From a checkpoint of a small mixture-of-experts model trained on Wikipedia: a softmax router.
Below are experts of layer 9 (counted from 0) of a mixture-of-experts language model. Rows are named router (the router's row for the expert) and show model dimensions 0-255. Each number is 128 + 24 x the weight over its row's rms, rounded and kept within 0 to 255.
After each expert's rows: "comes before" lists some tokens at least twice as common just after its tokens as in all text. This comes from a sample of Wikipedia text that the model never trained on. Tokens count by the router's weight.

# expert 16
router [168 148 121 125 103 160  86 146 124  91  96 120 140  99 156  89 159 139 125 120 176 104 188 105  93  86 132 142 105 133 136 182 154 109 106  97 129 131 149 125 130 113 182 144 134 129 154 149 127  66 149 143 145 142 136 141 110 156  93 117  83 108 107 138 126 112 155 116  84 137 101 145 109 118 159 138 149 111 152 138 117 124 135  99 116 147  99 101 102 135 126 151 140 106 139 141 110 120 114 106 105 101 205 167 153 134 159 130 167 134 149 163 155 156 137  74 173  89  99 157 111 133 162 147  94 159 125 121  95 155 152 116 153 123 107 145 106 117  91 112 122 138 103 158 171 140 127 112 119 145 173 132 134  99 148 153 118 117 163 165 134 105 131 160 122 101 158 132 155 168  93 144 113 130 127  81 166 129 121 157 138 117 136 104 126 148 125 116 100 111 127 111 126 129 105  93 102 162 104 137 105  89 119 143 140 146 171 126 109 151 153 112 140 166  97 103 101 122 162 126 124 132 103 124 113 117  96 152 130 115 131 102 181 147 151 102 132 153 124 147 103 114 144 156 142 145 123 113 108 113 107 114 137  95 105 125]
comes before: " the", "\n", " The", "==", "The", " a"

# expert 3
router [115 175  69  76 148 157 167 138 143 119 161 127 127 119 108 146 159 153 143 137 109 129 103 144 170 148 151  96 177  98 146 117 133 170  95 160 112 131 138 150 139 110 130 115 129  84 169 124 141 105 117 167 141 137 154 157 111 130 160 123  75 112 165  91 103 101  84 122 115 102 102 138 151 146 144 125 141 140 124 159 146 147 133 151 132 184 134 111 142 145 134 129  98 138 118 122 150 106 144  95 133 110 109 110 120 138 152 129 121 123 153  96  81 150 156 163 119 146 160 146 174 150 109 114 135 157 161 152 175 129  97 142 105 141 127 132 132 127 102  54 171  88 164 116 112 125 104 154 134 147 129 112 122 180 129 115 112 160 162 156  94 166 163 141 118 122 135 176  99 142 158  91 161 144 103  86 141 145 134 163 160 134 108 142 112  94 171 129 146 175 114 105 128 150 140 137 130 135 145 137 129 133 137 120  99  88 133 171 146 151 101 154 130  86 152 161 118 125 109 124 113 153 122 116 112 128 123 158 120 125  74 110 113 133  96 137 142 149 149 141 106 136 138 120 105 107 144 127 157 143 141 104 104 128 124 111]
comes before: ",", ".", " of", " and", " in", " were"

# expert 14
router [128 108 139 169 116 126 157 109 124 160 155 133 127 147 109 133 134 124 118 123 129 127 121 110 164 146 164  99 162 141  94 159 141 170 142 129 123 103 190 152 140 138 151 144 135 147 121  86 146 121 127 125 123 132  39 120 152 114 169 128 169 126 105 110 114  87 150 130 136 188 126 137 132 101 131 119 139 140 155 106 131 129 137 118 182 147 132  97 142 147 152 146 102  76 166 154 113 119 113  98 148 182 134 157 144 152 152 135 128  97 111 114 112 108 131 142 122 132 119 138  80 110 115 121  82 147 143 158 120 131 109 142 151 126 175 158 112 117 116 146  94 101 130 175  98 144 111 157 169  89 139 169 138 109 147 157 116 122 145 109 131 125 142 134 173 129 121 126 142  99  90 143  92 129 137 138 115 128 171 134  96 177 112 122 139 100 114 155 115  95 159 139  85 125 151 126 120 150 109 118 130 197 123 147 133 160 111 109  96 131 111  89 101  95 145 126 126  95 129 155 156 158 146  83 115 133 123  90 113 166 148 133 114 172 162 126 135 181 104 112 123 102 133 134 151 103 126 171 132 128 129 132 135  92 105 155]
comes before: ",", ".", " to", " in", " by", " on"

# expert 1
router [155 148 106 122 126 105 136  74 185 119  98 119 139 161 136 168 150 103 146 122 141 125 141 113 123 139  89 131 117 136 128  95 157 126 144 105 150  80 142 157 145 110 145 141  48 134 144  92 155 145 130 156 133 128  88  91 134  84 113 151 118 144 133 125 128 109 126 119 113  93 137  85 118 141 139 169 115  99 151 118 116 117 116 129 152 125 110  99  84 112 213 128 136 151  98 142 142 127  83 127 140 154 126 102 103 125 115 100 131 149 118 155 145 150 115 152 176 146 117 123 108 135 139 152 127 161 147 139 141  79 129 134 146 144 104 116 153  83 141 152 105 118 125  97 168 140 118  97 103 159 163 106 166 123  80 140 116 130 123  76 141  83 106 126 119 105  88 134 151 130 161 129 132 122 134 127 122 135 106 115 133 127 172 150 140 172 113 164 145  95 123 137 131 134 135 148  99 105  89 134 127 148 156 138 129 108 124 132  91  89 160  67 124 137 139 105 129 127 183 121 106 117 180 108 153 120 107 157 121 144  90 121 160 130 124 125 160 110 155 110 132  86 136 149 103 131 142 124 103 178 128 133  86 154 123 151]
comes before: ":", " |", "==", "=", "|", "==="

# expert 24
router [118 127 151 131  85 109 147 124 135 142 119  82 117 108 104 153 116 114 128 106 142 147 124 137 184 102 117 139 105 149 157 140 143 115 109 102 134  88 163 101 101 125 147 129 115 110 153  88  92  97 121 127 149 162  86 105 159 112 151 166 164 122 167 157 116 108 130 126 124 111 177 149 122 107 134  94 123 121 137 104 121 173 124 150 111 102 134 120  97  85 174  99 162  95 198 159 110 120 129 129 136 147 129 160 129 156 144 103 136  97 141 153 162 140 158 115 121 140 103 167 146  88 102 120 106 131 109 131 114 118 128 136 123 138 115 150 158 133 117 142 170  96 157 116 118 127 144 126 151 106 125 106 105 125 134 117 160  96 138 148 135 105  98 105 108 104 156 143 106 114 173 119 125 129 103 128  80 140 122 173 148 137 142 129 152  79 157 144 162 120 103 142 113 120  87 106 113 139 114 142 158 122 121 117 144 154 132 120 136 122 118  98 141 163 144  65 156 180 107 105 153 124 148 142 117 103 115 123 119 119 169  99 166 125  83 149 139 205 107  97 165 115 113 148  70 138 114 117 116 102 128 168 122 151  96 154]
comes before: " ", " re", " a", " f", " p", " first"

# expert 7
router [129 171 107 136  86  93 115 105 153 135  82 160 179 148 155 148 134 130 164 143 122 142 152 136 172 154 138 123 107 148 109 105 121 106 152  96 181  64 144 109 163  86 111 126 108 145 133 116 130 163  99 133 154 119 130  81 101  93 137 164 103 155 148  94 149 112 106 198 119  99 126  93 141 111 113 156  95 102 120 123 108 131 130 112 126 104 106 143 114 167 178 174 148 110 129 164 176 167 130 166 131 154  80 108 182 110 105  92 164 135 134 135 153 130  98 144 126 112 103 158 151 125 157 119  90 152 112 144 172 135 124 146  89 159 128 115 155 114 137 166  57 119 121  98 120 129 102 145 118 141 162 119 122 136 140 143 121 127 139  97 114 129 131 105 132  80  91 167 127 131 133 142 138 118 122 110 108 147 121 148 124 120 145 133 106 121 154 147 126 116 124 168 144 120 153 120 144  93 128  94  94 135 129 117  98 143 153 129 143 143 121 126 123 138 139 131 133 119 151  87 115 166  99 127 115 153 143 134 138 131 124 139 186 128 155 109 145 122 129 138 149  99 109 183 101 106 121  93 118 137 145  93 127 125 142 152]
comes before: " |", "|", "\n", "-", "---|---|---|---|", " 1"

# expert 15
router [169 144 144 125 116 157  86 167 135  90 127 141 139 155 106 106 108 119 124 110 122 153 160 170 145  93 119 135 111 140 106 153 125 104 114 128 165 129 154 149 109 140 160 141 144 135 171 154 103 104  94 137 107  98 160 137 138 120  94 131 172 120 128 129 118 145 145 143 159 119 127  98 119 123 136 100  91 145 105 155 136 102  81 106 160 111  95 127 116 161 110 130 129 112  94 143 144 169 123 114  87 120 186  72 127 155 119 112 113 143 126 137 155  81 137 154  77 126 100 179  96  97 118  86 111  83 117 140 160 122 114 157 129 135 109  92 114  91 117 105 143 152 116 131 127 111 153 124 141 105 150 122 144 110 131 178 121 101 152 138 134 122  98 123 127 124 126 151 124 135  72 102 106 124 161 148 129 171  93 129 114 158 142 134 129 120 135 119  96 140  87 163 119  83 163 126 120  92 166 103 117 147 114 127 134 115 159 145 167 184 163 128 132 168  96 156  93 138  98 156 111 153  97 130 153  53 114 159 139 158 148 123 147 142 101 125 114 142 125 141  99 110 103 140 158 103 151 109 126 129 137 128 169 114 123 142]
comes before: "-", "\n", "|", "The", "S", "20"

# expert 19
router [137 109  99 128  96 122 130 147 109 165 142 161 157 125 158 107 107 116 120 125 126 105 151 154 131 123 145 153 126 145 108 126 141 163 119 132 130 105 141 127 133 183 136 106  94  95 143  85 134 134 117 167  85 149  77 133 118 116 153 127 113 111  99 156 133 152 122 127  93 124 111  73 132 121 124 131 120 138 109 106 126 133 139  95 168 105 102 109  97 139 102 106 141  90  92 134 154 133 154 143 111 143 109 101 157 115 119 144  99 111 138 135 117 129 121 125 153 103 107 123 132 112 132 160 172 107 103 138 122  84 101 168 106 102 157 108 121  79 141 132 131 123 106 126 127 143 173 150 135 138 130 154 160 121  80  67  98 179 152  90 105 119  71 141 181 139 164  95 141 122  98 114 115 136 109 127  91 161 144 176 142 151  96 140 107 129 148 132  97 107 130 130 116 110 161 121 131 134 132  92 120 147 130 129 149 138 143 145 113  95 157 105 174 116 105 119 146  93 142 148 130 143 128 142  89 137  77 110  90 157 100 106  90  97 184 133 144 161  95 122 144 116 134 117 181  91 170 154  91  79 105 128 103 113 146 125]
comes before: "\n", " |", ")", " (", ":", "°"

# expert 2
router [ 94 156 109 173 121 131  91 141 155 122 127 161 136 116 141 119 106 134 111 141 110 114 129 134 143  52 150  87  84 135 164  88 159 136 164 117 168 130 167  79  94 150 104 133 107 184 138  99 136 112 117 135 161 156 137 154 117 164  87 149 139  89 136 141 140 125 153 139  76 146  76 137 153 106 141 114 122 148 117 155  90 129 136 135 155 110 163 171 108  99 119 162 145  75 115 121  98 141 163 151 188 103 105 134 164 107 160 142 152 165 144 137  92 139 151 142 155 130 144 139 119 130  93 149 112  87 132 127 163 114 125 143 119  96 127 127 120  93 120  80 152 134 139 142 126 114 164 137 135 116 131 110 146 135 145 160 123 119 111 135  96 143 127 135 129 108 127 112 106 186 101 162 131 158 132 123 161 127 145 162 104 159 151 142 137 111  83 124  99  96 136 158 133 142 153 105 161 122 105 110  89 115 115  79 128 175 138 124  95  82 109 145 140 123 103 156 121 104 110 127 147 146 102 110 118 135 142 137 112 116 106 148 120 116 191  99 127 103 145 124 112 136 112 146 101 131 146 124 127 123 118  81 141 138 129 124]
comes before: "\n", " ", " 1", " and", " 0", " 2"

# expert 4
router [152 151  67  70 108 110 116 131 122 147 117 152 117 153 133 140  90 151 113 155  90 121 130 136 136 148 142 154 113 129  93  92 135 120 126  89 120 142 144 140  68 119 118 126  96 101 124 100  94 163 105 146 128 130 106  95 102  71 156 148 133 144 129 117  91 157 172 118 121 133 125 115 142 113  90 144 151 151 134  80  92 115 142 143 161 155 158  97 102 157 161  99 110 137 118 140 126  94 133 129 136 138  97 115 116 118 129 112 174 132 109 184 166 124 113 139  87 128 153 121 129 161  94 185 119 148 124 117 113 121 100 152 112 125 149 126  87 147 132 169 100  99  99 112 105 117  93  95 121  93  94 117 116 151 141 104 115 151 133 129 122 115 123 134 155 128 106 145 140 144 119 137 145  98 116 140 144 152 110 187 118 123 113 151 146 111 140 100  94 102 134 171 103 106 120 137  88 176 110 127 129 182 130 138 131 178 149 151 122  89 134 138 124 132 135 150 155 128 109  84 153 113 167 123  90 146 123  82 130 118 150 124 134 124 157  93 131 104 117 110 146 133 117 146 181 141 154 148  90  73 111 110 144 108 168 128]
comes before: " |", "%", ".", " of", ",", ";"

# expert 11
router [106 159 150 205 130 142 115 135 168 151 154  92 111 109 138 129 114 105 141 131 126 121 120 138 150 143 130 164 146  92 135 148 113 132 126 112  89 138 151 139 130 123 131 116 171 148 114 144 121 120 172 136 109  81 133 139 117  71 171 108 110 145  97 124 110 166  87 111 159 151 108 146 117 111 119 118 138 162 138 114 152 123 146 117 129 141 137 125 146 174 138 135 145 118 142 164  91 137 130 137 101 137 119 105 162 135 163 133 141  95 137 128 103 109 116 126 133 133 139 107 174 111 128 135 137  96 138 144 125 136  50 135 134 124 150 152 182 195 115 173  94 124 106 162 106 132  82 143 140 144 133  83 165  90 129 129 100 112  91 182 128 151 117 148  99 130 176 119 157 123 128 145 166 111  99 161 121 152 109 126 136 143 147 158 124 130 160  98 115 147 163 118 122  94 132 115 122 104  90 144 120 163 138 155 136 146 128 128 149 123 148 147  91  99 141  95 102 157 108 149  76 106 127  95 129 153 169  63 125 122 190 140 148 133 138 132 108  89 141 139 128 162 154 113 124 150 102 135 101 143 132 113 103 100 124 128]
comes before: ",", "s", " of", ".", " and", " ("

# expert 21
router [136 128 149 108 143 110 112  88 113 121 115 148 142 129 112 106 114 154 128 125 171 117 119 123 107 141 105 159 115 106 115 140 148 115 111 131 109 102 146  97 114 119 124 166  88 138 130 162 119 166 125  92 131 117 121 128  91 161 111 128 155 120 101 110 159 114 145 135 126 101 148 128 145 178 115 143 149  72 116 129 164 161 134 142 140 149 170 140 160 126 107 140 112 169 159 111 107 132 136 138 128 102 132 119  97 113 154 136 166 114  90  88 132 105 154 111 100 173 134  93 119 126  98 112 108 119 130 118  83 160 185  82 135 125 109 125 113 168 144 103 110 149 137 164 120 127 147 144 132 111 176 137 116 166 124 163 149 133 119 120 153 120 140  81 181 123  94  85 141 120 147 161 107 141 155 139  81 115 123 140 146 114  70  97 118 127 153  95 143 130 122 102 121 112 125 171 143 121 125 177 135 126 107 151 106 111 155 118 153 141 109 121 119  65 171  97 158 135  85  94 148 198 168 151 175 134 137 139 152 139 156 153 125 124 115 112  77 117 135 139 146 116 158 123 148 129 141 130 190  98 128 113 129 134  88 122]
comes before: "s", "ed", "ing", "d", "ation", "ated"